python train.py --num_hidden_layers=13 --hidden_size=224 --n_experts=96 --experts_per_token=3 --d_expert=96 --d_shared_expert=0 --hidden_act="swiglu" --moe_layers=[1, 2, 3, 4, 5, 6, 7, 8, 9, 10, 11, 12] --router_score="softmax" --normalize_top_k=false --routed_scale=1.0 --balance_loss=0.00452 --balance_bias=false --init_std_router=0.011 --lr_router=0.00086 --vocab_size=2486 --norm="rmsnorm" --norm_eps=1e-06 --tie_word_embeddings=true --optimizer="adamw" --learning_rate=0.00169 --beta1=0.9 --beta2=0.99 --batch_tokens=[32768, 65536, 131072] --max_seq_len=1536 --train_tokens=367000000 --max_steps=4828 --dataset="wikipedia_en"
Below are experts of layer 4 (counted from 0) of a mixture-of-experts language model. Rows are named router (the router's row for the expert), gate (a neuron's input weights, with its number), up (a neuron's input weights, with its number) and show model dimensions 0-223. Each number is 128 + 24 x the weight over its row's rms, rounded and kept within 0 to 255.
Before each expert's rows: "comes after" lists some tokens at least twice as common just before its tokens as in all text; "mostly gets" lists some tokens that are sent to it at least half of the time. This comes from a sample of Wikipedia text that the model never trained on. Tokens count by the router's weight.

# expert 54
comes after: " |", ")", "N", "E", "C", "R"
mostly gets: " its", " Council", " ===", ".9", " city", ".8"
router [148 125 150 111 144  97 128  83  99 125  74 140 139 198 111 113 172 139 105 151 143 108 125 111  88 131 107 148 133 105 112 136 135 137 143 126 138 138 141 154 151  98 119 123 153 174 127 144  96 153 135 112 165 111 107 107 123 138 150  81 127 125 104 152 162  78 161 158 110 160 159 141 119 138 153  97  96  89 102 118 125 112 113 111 140 135 116 118 122 137 113 115 127 110 121 165  97 162 135  92 109 110 134  93 138 128 106 125 106 109 149 102 149 162 158 118  85 155 132 166 159 147 106 163 149 117 124 136 134 134 135  68 117 122 118 155 148 144 113 122 109 177 144 160 117 114 118  90 139 104 158 118 130 109 128 121 155 126 128 102 161 117 147 132 159 115 131  89  96 117 172  67 119 107 150  76  94  57 145 107 149 144 133 163 135 108 127 133 144 143 153 150 134 113 102  75 106 104 154 146 140 149 142 127 122 117  89 105 108 117 111 117 103 132  93 163 142 118  87  98 142 113 158 113]
gate1 [127 105 143 138 119 124 134 135 111 152 129 152 125 147 124 133 142 112 132 135 112 118 122 136 158 120 112 149 123  94 151  81 123 137 127  97 142 130 106 155 102 138 169 151 124 117 156 133 103 150  95 148 159 152 122 162 142 134 156 129 142 156 111 159 129 105 135 186 144 130 127  93 150 142  98  96 176 161 164 123 137  78 147 168 126 146 168 130 164 109 164 139 109  90 133 137 122 106 149 156 144  82 146 141 124 136 123  98 119 127 119 112 124 112  99 156 207 112 142 125 119 128 158 146 133 111 133 128 140 149 124 119 119  83 129 129 146 102 122 150  82 142 150 136 120 166 103 151 155 124 109  93 135  94 118 118 105 159 120 153 133 122 125 155 129 146 173 165  66 124 169 134 149 197  88 137  97  89 132 125 153 126  80 139 137 126 101 128 111 174 144 119 123  84 132 169 131 107 156 171 127 116 179 128 126  80 150 184 165 140 110 158 110 101 121 133 117 114 105 154 132 127  92 114]
up1 [120 152 162 128 148 125  98 118 118 137  85 161 153 105 110 108  97 190 110 103 106 147 144 110 104 101 128 150 130 135 130 137 105 124 170 100 109 128 154 123 109  81 126 168 122 137  96  86 138 123 178 146 107  87 121 116 111 106 122  98 112  90 139 144 144 113  89  87 108 144 103 156 131 117 138 137 129 100 121 146 135 119 111 100 162 145  80 142 130 113  82 145 136 170 106 123 117 113 111 136 101 156 147 105 122 106 123 100 119 117 127  91 118 123 146 103 130 136 126 140 110  91 145 155 136 106 104  89 122 103 109 101 162 149  43 168 111 126 113  84  81 105  89 151 127  83 102 116 133 109 116 161 131 125 132 137 132 118 136 146 186 152 123 168 141 121 123  97 122 112 125 155 124 111 170 138 100 137 155 154 120 113 146 125 102 136 124 141 126 106  98 114 159 149 101 105 121 150 123 175 111 163 105 126  99 173 103 126 100  85 156 132 123 151 140 156 153 157 171 139 132 162 152  99]
gate2 [137 139 122 177 131  87 164  96 122 118 167 135 133 135 138 115 130 142 127 143 117 124 114 135 179 177 154  88 133 111 128 147  79 106 118 180 156 129 138 116 110 153 130  90 131 115 138 158 142 111 139  93  93  87 114 147 158 128 120 164 113 140 114  86 138 154 117 133 122 151 121 125 112 149 116 143 140  89 169 140 141 112 162 138 124 176 187 117  96 119  95 153 143 110 143 105 170 122 156 106 134 139 134 117 177 121 123 183 125 104  66 164 150 103 140 180 149 138 136 141 108 126 155 111  98 163 128 163 130 120 159 143 127 132 140 127 106 132 114 213 145 101  98 103 114 102 142  97 124 146 132 119 120 107 147 156 162 145 155 119  81 150 136 142 117 105 100  98 156 145 148 114 134 131 146 144 148 138 155 132  94 103 114 172 119 109 115 115 115 127 157 106 118 122  88 102 146 123 153 170 139  88 135 133 145 124 119 141 160 124 144 107 146 154  86  93 123 128 116 153 133  90 153 125]
up2 [109 118 152 114 105 121 111 112 142 109 118 152 136 145 124 149 155 151 144 102 132 133 121 115  93 129 158 113 121 110 159 131 152 156  92  78  84 148 111 126 112 118 141 163 116 145  94 123 101 116 149  97 146 159 112 117 104 163 148 138 119 118  58 174 163 135  90 182 114 138  85 119 133 142 171  71 104 160 114 117 142 136 117 106  98 107  82 169 160 141 145 135  99 152 138 170 109 124 155 114 129 113 130 176 126 134 169  91 147 136 110 134 100 128 116 110 109 142 136 123 142 129 102 147 131 142 115  92 159 110 139  74 122 127 157 165 164 159 133 125 135 171 151 128 131 121 111 120  97 142 127 102 155  94 121 141  98 126 125  97 127  90 126 115  99 153 147 138  82 130 143 127 113 127 107 105 118 100 133 124 103 137 139  97 135 122 143  92 126 139 104 170  58 161 151 154 125 122 112 131 103 139 163 140 118 172 118 140 127 104 138 110 117 166 174 119 118 175 152  92  87 157 132  98]
gate3 [148  99 152  97  95 111 123 112 131 128 133 124 170 177 167 135 109 129 139 157  89 106 111 132 101 120 152 126  89 175 123 115 141 132 103 132 138 130 165 114 146 101 143 141 113 150  91 127 105 160 136 155 113 150 135  85 111 135 143 128 115 160 132  91 144 147 111 131 154  90 144 124 139 141 155 109 134 164 117 103 121 129 123  95 140 149 138 103 119 124 102 131 125 122  97 153  95 136 150 116 137 132 103  83 125 115 152 137 149 131 125 105 125 103 133 125 162 119 159 143 153 127 117 118 191 167 134 106 151 125 131 109 125 121 133 116 116 129 152 117 135  98 157 149  89 113 101 139 191 101 133  85 125  96 167 126 141 146 141 140 145  62  87 148 148 124 110 131 136 116 122 150 148 122 133 172 167  79 123 124 151 108  65 137 117 145 104 133 134 122  99 171 146 160 116 104 134 162 135 151  89 133 138 175 150 136 157 175 132 155 106 122  97  76 134 162 144 159 178  92 129 185 100 159]
up3 [122 148 114 135 129 154 142 143 153 153 138 122 141 116 190 134 132 117 113 155 129 127 148 102 130 137 111 129 129 172 117 110 150 125  54 176 131 108 121  84 166 118 203 100 150 120 143 135 114 116 149 125 160 159 119 117 116  79 125 163 139 174 163 105 105 136 119 160  78 117 124  85 131 174 170 155 146 160 161  65 137 140 116 189 143 109 146 107 113 112 170 149 150 122 118  89 123 133 160  81 162 151 121  99 148  96 115 115 146 149 120 114 149 105 111 113 124 143 141 125 125 124  95 146 156  98 130 142 142 161 125 141 151 131 125 106  97 113 127 126 125 125 103 117 122 133 170 121 140 100 126 101 110 135 154 155 113 144 133 135 173 104 133  78 131  95 137 119 119 141 101 112 144 167 126  91 136 132 148 149 142 100 140 133 103 149 143 136 146 143  83  95 125 144 128 135 146 131  96 138 150 130  99 146 136 132 124 158 172 134 104 180  87 166  88 114 114 128 139 128 150 115 101 148]
gate4 [122 124 133 156 108 113 111  82 107 122 148 131 129 124 161 147 137 142  93 132 109 110 166 108 110 120 136 143  94 132  87  98 157 134 154  81  94 139 153 135 157 160 126 157 172 131 109 134 116 151 123 138 124 103 116 143  96 121 120 137 130  93 117 109 125 129 131 119 127 107  69 117 151 123 168 102 122 113  86 170 146 151 162 133 145 125 105  86 131 147 112 152 172 109 143 101 139 150 120 145 111 165  80 103 113 131 112 121 156 119 103 100 131 128 130 174 155  88 126 137 116 161 123 176 132 110 165 100 104 128  93 114 141  98 136 124 122 126 129 157 125 146  84  95 147 110 140 112 102 122 152  89 143 111 146 120 113 150 170  87 110 168 133 114 118 115 129 139 131 154 143 100 150 142 134 131 143  91 179 107  66 103 142  95 150 132 143  93 112 128 140 116 124 103 140  64 118 165 182 121 135 115  93 118 131 118 125  95 171 150 108 130 142 147 162 123 110 158 146 147 109 191 105 176]
up4 [125 149 149 155 109 129 141 108  76 142 111 143  93 110 115 147 148 158 130 172 169 172 143 128 111 145  98 130 206  82 168 155  97 116 154 152 137 131 109 120 150 123 146 132  99 143 113 138 132 107 131 114 137 150 101  92 143 149 159 119 119 147 139 117 161  86 132 130 144 162 154 129  89 103 121  82 117 133 137 120 116 143  80 122 156 130  88 146 151  89 144 117 141 137 132 112 130 128  84 111 128 141 135  96 151 148 118 115 106  91 131 130 133 198 148 125 157 138 101 117 140 155 149 113 146 135 106 101 116 147  97 101  86 112 142 171 124 152  89 131  78 119 125 114 111 132 132 122 145 145 124 129 152 133 132 120 161 105 109 168 111 149 137 158  71 124 171 109 115  92 116  98 102  76 113 118  99 121 112 131 160 112 135 150 144 141 115 114 105 137 166 167  78 113 134 139 164 118 152 143 104 134 174 162 138  85 111 150 107 144 130 137 130 101 154 124 177 111 146 141 147 125 169 124]

# expert 77
comes after: ".", " 8", " 9", "s.", " of", ","
mostly gets: " 7", " med", " 9"
router [146 150 139  97 147 119 139 110 145 134 118  89 120 133 142 127 130  91 132  93 169 112 116 121 104 157  71 110 129 116 153 148 117 167 107 136 136 171 176 115 100 136 115 138 133 127 116 159 110 112 139  97 146 148 132  96 126 123 134 109 145 113  79 137 142  86 139 137 114 126 113 195 129 129 175 152 102 132 147 108 133 141  98 117 115 189 110 132 165 144 110 120 158 135 142 151  67 125 159 126 100 156 120 109 135 147 127 120 147 139 125 156 145 182 150 127 116 147 134 130 151  97  81 141  87  79 124 127 152 131 113 127 121 103 111 179 161 115 172 107 130 125 136 144 145 111 144  90 115 174 134 120 131 114 136 150 125 142 113 116  98  90 196 146 142 167 124 107 137  91 151  90 137 152 117  83 147 157 120 164 163 104 126 159 164 110 169 168 137 124 139 159 133 142 189 145 119 150 127 143 116 106 111 151 119 128 115 112 107 119 110 147 105 116 151 133 136 139 158 134  99 101 181 129]
gate0 [145 100 103 189 169 143 142 130 129  86 169 134 121 121 148 139 122  85 152 118 116 113 150 116 168 128 124 150 137 140 128 124 131 115 120 126 166 130 133 134 134 115 161 111 130 123 135 102 133 137 100 183 106 162 123 156 120 108 139 123 182 150 150 153 113 102  80 122 177 116 115 144 128  59 119 101 147 113 103 131 153 141 109 135 121 105  83 128 155 145 132  78 171 151 135 128 158 103 115 132 130 123  98 122  96  98 105 104 129 130 164  99 109 135 128 103 137 111  90 182 135 149 152 108 128 146 121  96  91 128 115 130 101 132 112 134 131 117 123 119 142 117 119  78 119 133  83  94 133 101  93 115 112 131 148 150  87  99 110 146 119 117 137  97 121 140 141 140 100 120 121 150 121 139  82  98 127 112 157 146 134 124  77 104 134 135 102 117 111 112 144  88 117  87 136 157 131 117 147 204 160 103 138 117 108  78 169 123 150 150 110 111  97 110 156  72 117 111 126 161 168 164 126 135]
up0 [170 137 164 130 111 123 110 138  95 163 115 143 114  96 125 171 147 139 123 120 140 159 137 117 104 150  96  76 137 145 148 104 118 102 114 195  75  71 136 159 160 135  83 129 133 120 116 112 117 134 133 107 148 118 136 129 149 141 130 142 175  86 107 163 143 126 146 121 124  78 142 159 113 130 129 111  94 117 117 143 140 128 135  88 131 148 131 125 134 100 127 176 129  94 131 115 112 126 131 158 154 147 152 110 189 147 153 139 142 106 133 129 150 133 132  98 105 143 110 129 131  96 128 130 108 117 120 141 162 127 171 116 136 106 117 152 154 159 120 155  77 150 113 162 140 100 137 135 130 139 139 159 137 132 143 148 103 177 155 131 159 125 144 100 156 148 106  94 126 112 139 181 160  92 131 118 150 143 142 109 161 115 146 153  94 119 135 120 120 152 157 183  88 149 175 130 129 130 149 120 107 165  47 159 128 144  90 128 133 141 130 168 148 155 117 134  81 117 138 118 140 140 171 133]
gate1 [128 130 132 146  99 118 133 133 113 126 136 149 120 155 117 132 155 122 136 139 119 106 114 123 157 141 117 135 118  86 149  77 113 131 126 113 137 121 118 143 104 157 177 125 132 110 161 136 105 136  95 157 164 139 119 184 148 136 143 136 131 142 113 143 142 111 137 163 147 113 122  98 134 160  94  97 164 166 170 120 140  92 165 164 114 137 150 125 140 111 168 136 105  95 130 141 126 129 147 166 134  85 140 143 117 152 130 109 126 112 115 113 121 105  88 160 213 104 147 118 115 146 142 153 124 121 145 125 119 133 130 103 109  93 145 148 136  99 116 147  87 144 155 125 130 175 102 151 139 130 106  77 133  98 129 100 107 136 114 144 131 126 128 180 141 134 168 153  69 115 154 123 146 191  73 131  98  84 119 104 131 123  68 134 145 125 116 126 119 173 134 131 116  99 127 164 129  99 161 167 142 100 185 130 135  75 145 169 161 139 120 156 113 111 115 139 110 108 115 146 135 143  78 123]
up1 [119 165 145 144 148 117  65 114 116 122  73 158 131  98 109 105  97 170 111 101 118 146 155 107  90 121 140 134 132 130 130 144 103 130 140 109 121 114 147 118 110  92 140 161 125 143  79  98 135 119 176 150 111 101 114 123  95 123 120 106 118  93 128 139 146 121  71  99 108 148  95 176 124 140 153 147 122  96 105 144 114 135 114  93 145 151  83 128 110  92  86 146 144 189 114 132 101 104 114 130  95 158 163 106 118 111 111 104 108 110 135 121 131 125 162  95 133 151 116 151 116 107 137 166 131 101 113 107 127 123 124  95 157 155  57 166 128 143 108  83  97 110  92 148 121  86 107 130 120 117 100 154 120 123 110 140 129 124 138 160 166 136 125 162 151 109 129 103 113 116 113 168 134 105 163 127 113 128 145 139 132  87 146 126 121 129 133 135 127 115  98 132 148 145 110  85 134 153 139 167  97 157 109 118 101 172  91  99 107  75 160 140 109 126 158 143 152 147 159 143 160 154 155 114]
gate2 [152 149 100 179 134  79 183  80 109 101 167 123 115 124 125 127 134 139 118 138 125 119  96 106 179 168 140 102 142 114 131 144  87 101 152 193 138 136 143 109 106 152 116  88 136 118 135 148 142  90 117 106 110  87 111 125 152 132 135 163 109 139 131  94 149 103 104 133 141 146 114 113 109 131  93 160 149  77 154 133 137 111 167 116 121 176 186 117 118 100 130 156 127 103 146 114 179 135 160 104 122 151 127 103 160 126 125 165 131  92  87 154 124 114 113 177 141 145 134 146 126 135 167 107 109 149 135 174 126 113 160 131 120 135 126 119 102 131 110 226 144  93 108 111 120 107 152 100 121 142 135 124 113 126 138 161 148 148 151 123  88 147 151 135 107 109  98 104 178 130 133 109 142 137 145 155 137 145 132 136 104 113 117 152 114 130 119 100 123 126 167 140 133 103  86  93 134 113 147 157 146  98 124 135 141 122 130 128 147 135 150 125 140 144  98  94 114 119 106 138 120  83 161 116]
up2 [101 134 154 112 112 127  74 128 153 111 112 155 157 142 129 143 145 155 145 115 120 140 140 112 105 118 179 111 106 103 144 121 155 145  95  65 109 143  97 138 126 112 173 173 114 146 121 126 108 128 153 104 145 167 104 105 102 173 129 127 111 122  54 168 148 139 112 182 108 130 104 130 135 157 167  88 120 150 119 102 143 145 124 116  92  98  90 156 155 122 158 137 122 156 120 176  98 126 132 112 143 111 152 176 128 133 170  81 141 140 113 139 132 121 132 113 121 134 148  96 139 122  92 148 144 154 113 112 168 120 117  86 119 110 151 161 164 181 136 105 143 160 140 130 135 141 113 126 107 144 123  94 165 103 135 119 120 133 114 115 129 100 113 130 121 132 149 140  74 149 151 129 103 139 113 110 106  81 158  96 113 134 142  84 111 116 143 104 113 148 102 132  56 161 160 139 127 129 124 136  92 138 158 142 123 165 130 151 138  94 132 148 131 157 147 114 131 152 155  99  98 165 135 109]
gate3 [145 102 161 125  98 107 145 104 117 122 132 124 172 155 157 123 117 115 132 148  98 113 116 125 125 129 155 124  88 151 118  96 140 117 125 166 132 122 163 126 159 104 156 142 119 157  93 129 100 148 127 147 111 144 159 102 122 134 138 144 112 160 139  99 129 163 116 129 161 119 154 118 140 154 157 101 162 159 130 124 132 170 147 101 132 154 137 116 117 135 129 144 130 102  99 150  95 149 128 113 127 105  81  73 132 108 139 146 134 149 117  82 124 102 119 137 149 103 175 144 158 131 126 107 181 167 124  81 165 111 133 110 118 126 126 120 114  97 171 132 143  84 158 124  99 136  86 127 203 101 128 115 125 109 173 145 153 161 119 143 155  71  91 149 117 118 124 123 142  94 115 145 158 130 112 164 143  98 100 127 144 106  76 138 102 155  94 134 121 136  95 181 123 151 105 106 152 154 142 152 102 146 122 181 156 114 164 153 133 145 117 120  96  90 137 136 143 143 168 100 139 160  97 153]
up3 [114 145 122 154 126 147 136 120 142 138 122 131 145 141 168 129 144 127 106 148 135 140 122  78 112 138 125 129 126 162 121 116 158 138  53 158 119 111 112  98 145 115 183  95 145 121 152 124 113 123 161 130 149 167 119 110  99  73 121 144 159 162 149 105 120 125 127 148  85 146 104  87 139 164 157 167 126 184 155  73 143 135 115 176 140 112 141  93 117 123 163 141 134 117 145  84 141 162 153  66 182 148 132 117 129 112 143 120 179 148 103 128 137 111 124  91 131 126 147 135 122 123  81 154 157  89 145 142 131 150 124 127 161 103 150  97 107 120 107 129 136 107 111 106 108 121 181 121 153 113 101 113 129 124 141 127 110 126 148 153 179  97 140  99 151  93 160 130  99 145  95  93 144 174 130 121 143 127 153 147 119 110 134 122 115 171 136 153 157 127  85 111 110 125 126 110 149 138 111 153 150 140 100 148 132 138 135 158 163 141  99 158 101 165  93 114 106 132 165 137 131 147 101 153]

# expert 26
comes after: "\n", ")", "5", "3", "4", "I"
mostly gets: " and", " &", " now", " 2002", " him", ")"
router [156 120 124 129 142  97 105  76 127  90 126 119 142 119 165 143 139 119  93 144 140 128 128 131  91 134 124 156 132 107 101 113  88 147 140  97 135 143 109 131  97 109 116 160 133 144  95 151 107  77 147 119 130 151 131  95 106 131 152  79  97 104 101 135 164 115 112 143 118 161 146 156  98 136 153 146  90 113  94 140 146 146  95 103 133 120  98 156 129 146 147  97 105 133 135 144 103 170 159 153 111 156 131 145 118 128 149 105  73 129 114 157 192 157 124 118 125 140 133 144 154 185 120 118 127 128 165 118 129 162 133 102 165 126 140 144 111  91  59 106  95 108 143 116 142  95 155 115 145 155 153 100 149  94 118 123 125 137 135 109 116 101 179 148 161 150 145 127 123 126 113 109 105 131 117  55 116 132 139 120 106 163 160 144 129 119 108 117 152  87 148 126 125 118 125 104 147 148 156 167 112 135 159 147  93 149  69 145 106  92 109 126  81  84 121 148 159 126 136 121 117 158 154 126]
gate0 [117 105 102 159 170 148 165  95 139  76 190 122 122 126 162 161 116  89 152 115 121 124 156 118 145 150 127 148 131 136 122 131 123 123 118 111 162 149 114 121 122 125 162 101 112 118 109 113 156 151  91 180 120 132  97 163 118 130 119 115 169 136 139 135 124  95  87  86 151 138  93 149 124  57 119  97 147 102 105 114 154 136 103 120 137 121  73 132 136 144 135  84 152 147 137 150 163 122 122 122 120 137  99 118 100  92 111 112 144 115 166 111 112 138 134 106 137  98  98 176 134 154 141 114 130 161 112 102  73 127 102  97  99 130 126 116 130  96 120 116 158 151 115  91 119 142  82 100 108  97 104 131 115 113 127 152 105  88 101 137 143 133 149  87 137 146 139 134 116 133 118 134 135 148  68 105  98 114 155 131 131 131  90 115 148 115 119 117 116 117 132  99 115  97 136 177 158 125 141 186 155 105 123 153 116  84 148 138 171 153 112 107  96 126 137  89 135 107 117 135 151 181 113 144]
up0 [185 154 151 122  97 127 101 137  95 158 124 142 131  94 125 167 155 147 122 130 121 141 122  96 129 123  93  77 117 150 153 103 109  84 133 196  87  80 135 155 172 120  82 123 138 107 127  87 109 128 150 115 154 118 139 119 142 132 151 152 167 105 120 163 134 122 152 128 118  65 134 159 124 135 125 106 113 108 113 158 124 118 140 110 118 140 135 124 149  95 134 162 126  82 131  97 115 115 129 144 157 138 134 118 186 154 156 149 136 111 132 112 148 127 122 112 117 153 107 127 114  86 143 107  99 116 114 139 152 131 158 132 151 116 109 156 125 160 128 148  74 126 101 150 150 106 132 130 164 112 130 159 136 108 157 135 103 185 170 156 158 125 134 116 156 128 100 106 116  84 149 171 145 105 133  96 157 152 161 122 150 116 136 143  91 147 143 128 130 157 136 157  92 168 164 119 132 123 138 125 113 149  64 151 137 144 109 124 126 150 145 165 166 144 102 122  82 128 144 135 163 123 170 130]
gate1 [118 133 135 156 109 108 132 123 111 124 135 150 114 149 114 136 149 110 134 129 122  96 126 135 158 135 114 122 120  84 154  86  99 142 124  97 142 114 120 144 108 150 158 149 110 109 167 124  91 146  97 150 174 140 116 182 127 125 140 137 141 143 114 147 133 103 135 183 157  98 114  88 132 164  92  88 146 164 143 135 126  93 167 153 102 126 148 140 138  98 155 137 119 112 138 135 128 126 171 162 158  93 142 142 122 138 115 106 118 103 103 107 122  99 109 140 221 115 132 121 120 149 142 145 131 115 142 127 131 145 128 118 123  86 140 147 140 115 141 144  79 149 152 135 139 175 105 141 140 125 103  97 130  92 115 113  98 143 118 145 142 122 116 167 123 145 174 143  59 120 156 128 150 189  83 151 119  91 133 103 145 125  80 133 151 124 133 124 129 179 151 148  97  91 129 146 132  93 142 159 120 101 168 140 129  76 133 166 164 145 118 158 111 103 132 132  92 112 100 165 142 141  94 123]
up1 [119 178 151 148 138 112  95 114 108 134  98 152 135  92 113  90 108 186 102 118 114 136 134  95  92 124 136 130 128 126 121 141 100 123 145 119 104 107 138 111 110  83 135 159 126 136  99  81 140 119 153 146 115  77 117 124  78 127 129  97 118  92 134 154 146 111  68 102 115 131  86 165 122 110 143 132 139 100 108 145 131 147 112  93 145 139  84 142 121 104 101 160 138 169 111 139 109 120 111 146 102 148 136 112 112 109 112 101 115  92 130 107 119 126 172  95 137 138 106 141 124 115 134 156 142  91 134 102  99 115 120  90 144 125  54 172 127 141 101  80  95 136  96 138 127  93 111 122 140 125 108 167 118 123 125 139 142 102 132 146 181 135 135 167 151 121 141 100 122 128 102 149 140 117 169 140 106 122 145 164 120 128 142 120 110 137 152 153 141 102  76 130 130 133  93  86 127 135 122 147 113 168 112 119  90 167  93 111  83  81 190 132 109 139 160 144 154 124 141 138 146 155 146 106]
gate2 [121 123 124 183 131  83 155 102 111  95 170 129 122 137 145 129 136 127 125 144 118 142 121 110 166 173 142  95 147 129 117 142  74 106 148 164 140 127 123 131 108 152 126  96 144 125 122 142 141 100 110 116 101  89  98 136 148 145 109 158 125 124 114 117 145 132 100 134 122 147 117 126 114 149 117 152 134  79 163 125 123 113 151 131 111 194 183 125 111 133 124 164 129 110 137  95 184 133 159 116 136 133 120  96 170 130 125 146 135 115  83 171 156 109 140 185 155 136 140 146 117 130 160 124 112 150 116 183 123 122 158 137 111 125 127  89 100 133 104 234 152 105  99 112 110 101 163  79 129 144 119 123 118 108 144 166 157 144 151 134  86 148 129 122 123 108 120 117 181 157 132 127 145 160 148 150 148 136 166 128  99 108 118 159 125 116 125 112 122 132 151 119 116 106  74  94 148 105 160 158 139  92 123 150 138 139 116 145 163 123 146 125 126 139  99  82 117 118 113 147 142 108 137 129]
up2 [ 99 107 150 127 107 107  97 126 131 110 121 151 130 135 122 150 149 162 143 112 129 131 131 108  90 124 154 103 128 110 129 135 127 153 105  66 108 157  96 127 108 101 158 164 127 167 113 127  91 123 154 104 152 164  99  89  91 160 146 126 108 119  68 180 172 135  71 185 122 129  99 136 129 140 173  93  82 142 120 104 130 136 112 100 111 121  94 158 170 135 145 125 114 158 113 178 114 122 138 115 141 118 123 171 151 137 167  78 144 145  98 129 123 139 125 112 103 136 121 123 143 117  95 154 137 129 140 110 173 138 128  81  98 129 140 145 153 161 138 113 125 155 138 135 143 117 123 109 115 138 105  95 155 101 121 150 115 124 125  93 120 101 125 124 110 149 149 129  81 131 132 123 119 136 116 108  96  83 149 123 107 141 149  77 123 133 118  95 133 135 121 149  46 143 146 142 126 114 129 133  87 137 162 145  97 153 108 145 121 100 114 138 124 156 166 124 123 151 165  91 100 157 147  88]
gate3 [152  95 159 135 112  96 115 118 118 120 135 111 150 162 151 114  96 107 125 130 105 121 116 121 117 148 154  93  82 151 113 109 159 144 129 149 137 114 165 144 142 125 128 135 102 145  69 137 114 179  98 138 102 170 139  83 123 130 140 127 119 134 125  99 138 166  82 141 161 111 145 131 147 140 169 101 124 151 114 117 110 153 130  86 115 171 132 120 128 114 146 141 133 126 137 147  94 127 149 135 145 115  88  69 139  87 128 124 152 145 107 110 126  92 133 145 143 142 169 147 150 136 122 121 183 144 135 103 134 117 136 102 120 140 124 102 120 113 159 131 110 103 175 143 107 131  99 136 177 110 122 104 112  98 155 151 131 148 123 124 131  74  77 169 105 126 147 148 139 108  98 140 142 144 107 137 133  85 114 104 148  85  74 148 127 143 119 131 130 121 116 183 112 139 121 102 141 163 144 179 101 153 120 172 148 112 157 160 146 137 132 130  89  80 141 147 143 155 175 114 141 184  80 138]
up3 [100 144 117 133 127 159 125 146 151 145 113 118 120 156 168 141 148 121  94 148 135 155 142  76 127 130 106 119 126 168 114 127 151 130  56 141 116 111 154  76 163 113 192 101 141 126 153 136  93 112 154 136 162 166 110 113  98 100 139 141 152 163 158 106 122 130 137 138  98 117 113 102 137 177 161 162 135 200 158  65 142 135 120 182 157 121 141  96 125 102 151 151 125 118 137 101 122 163 147  81 160 141 118 108 166 117 114 117 149 155 111 125 150 119 104 102 124 131 138 118 115 116  88 144 160 110 132 147 145 161 138 140 145 118 150 104 112 127 116 116 153  99 105 110 112 113 175 100 132 100 105  97 117 143 155 139 113 137 149 143 170  94 137  87 141  85 132 110 116 138 120  97 151 165 131 105 133 135 129 144 121 106 138 109 101 162 131 161 163 128  85 108 113 140 126 133 153 129 104 118 126 125 104 142 153 141 139 139 161 148  81 159 109 144  82 110 113 129 176 130 147 122 116 155]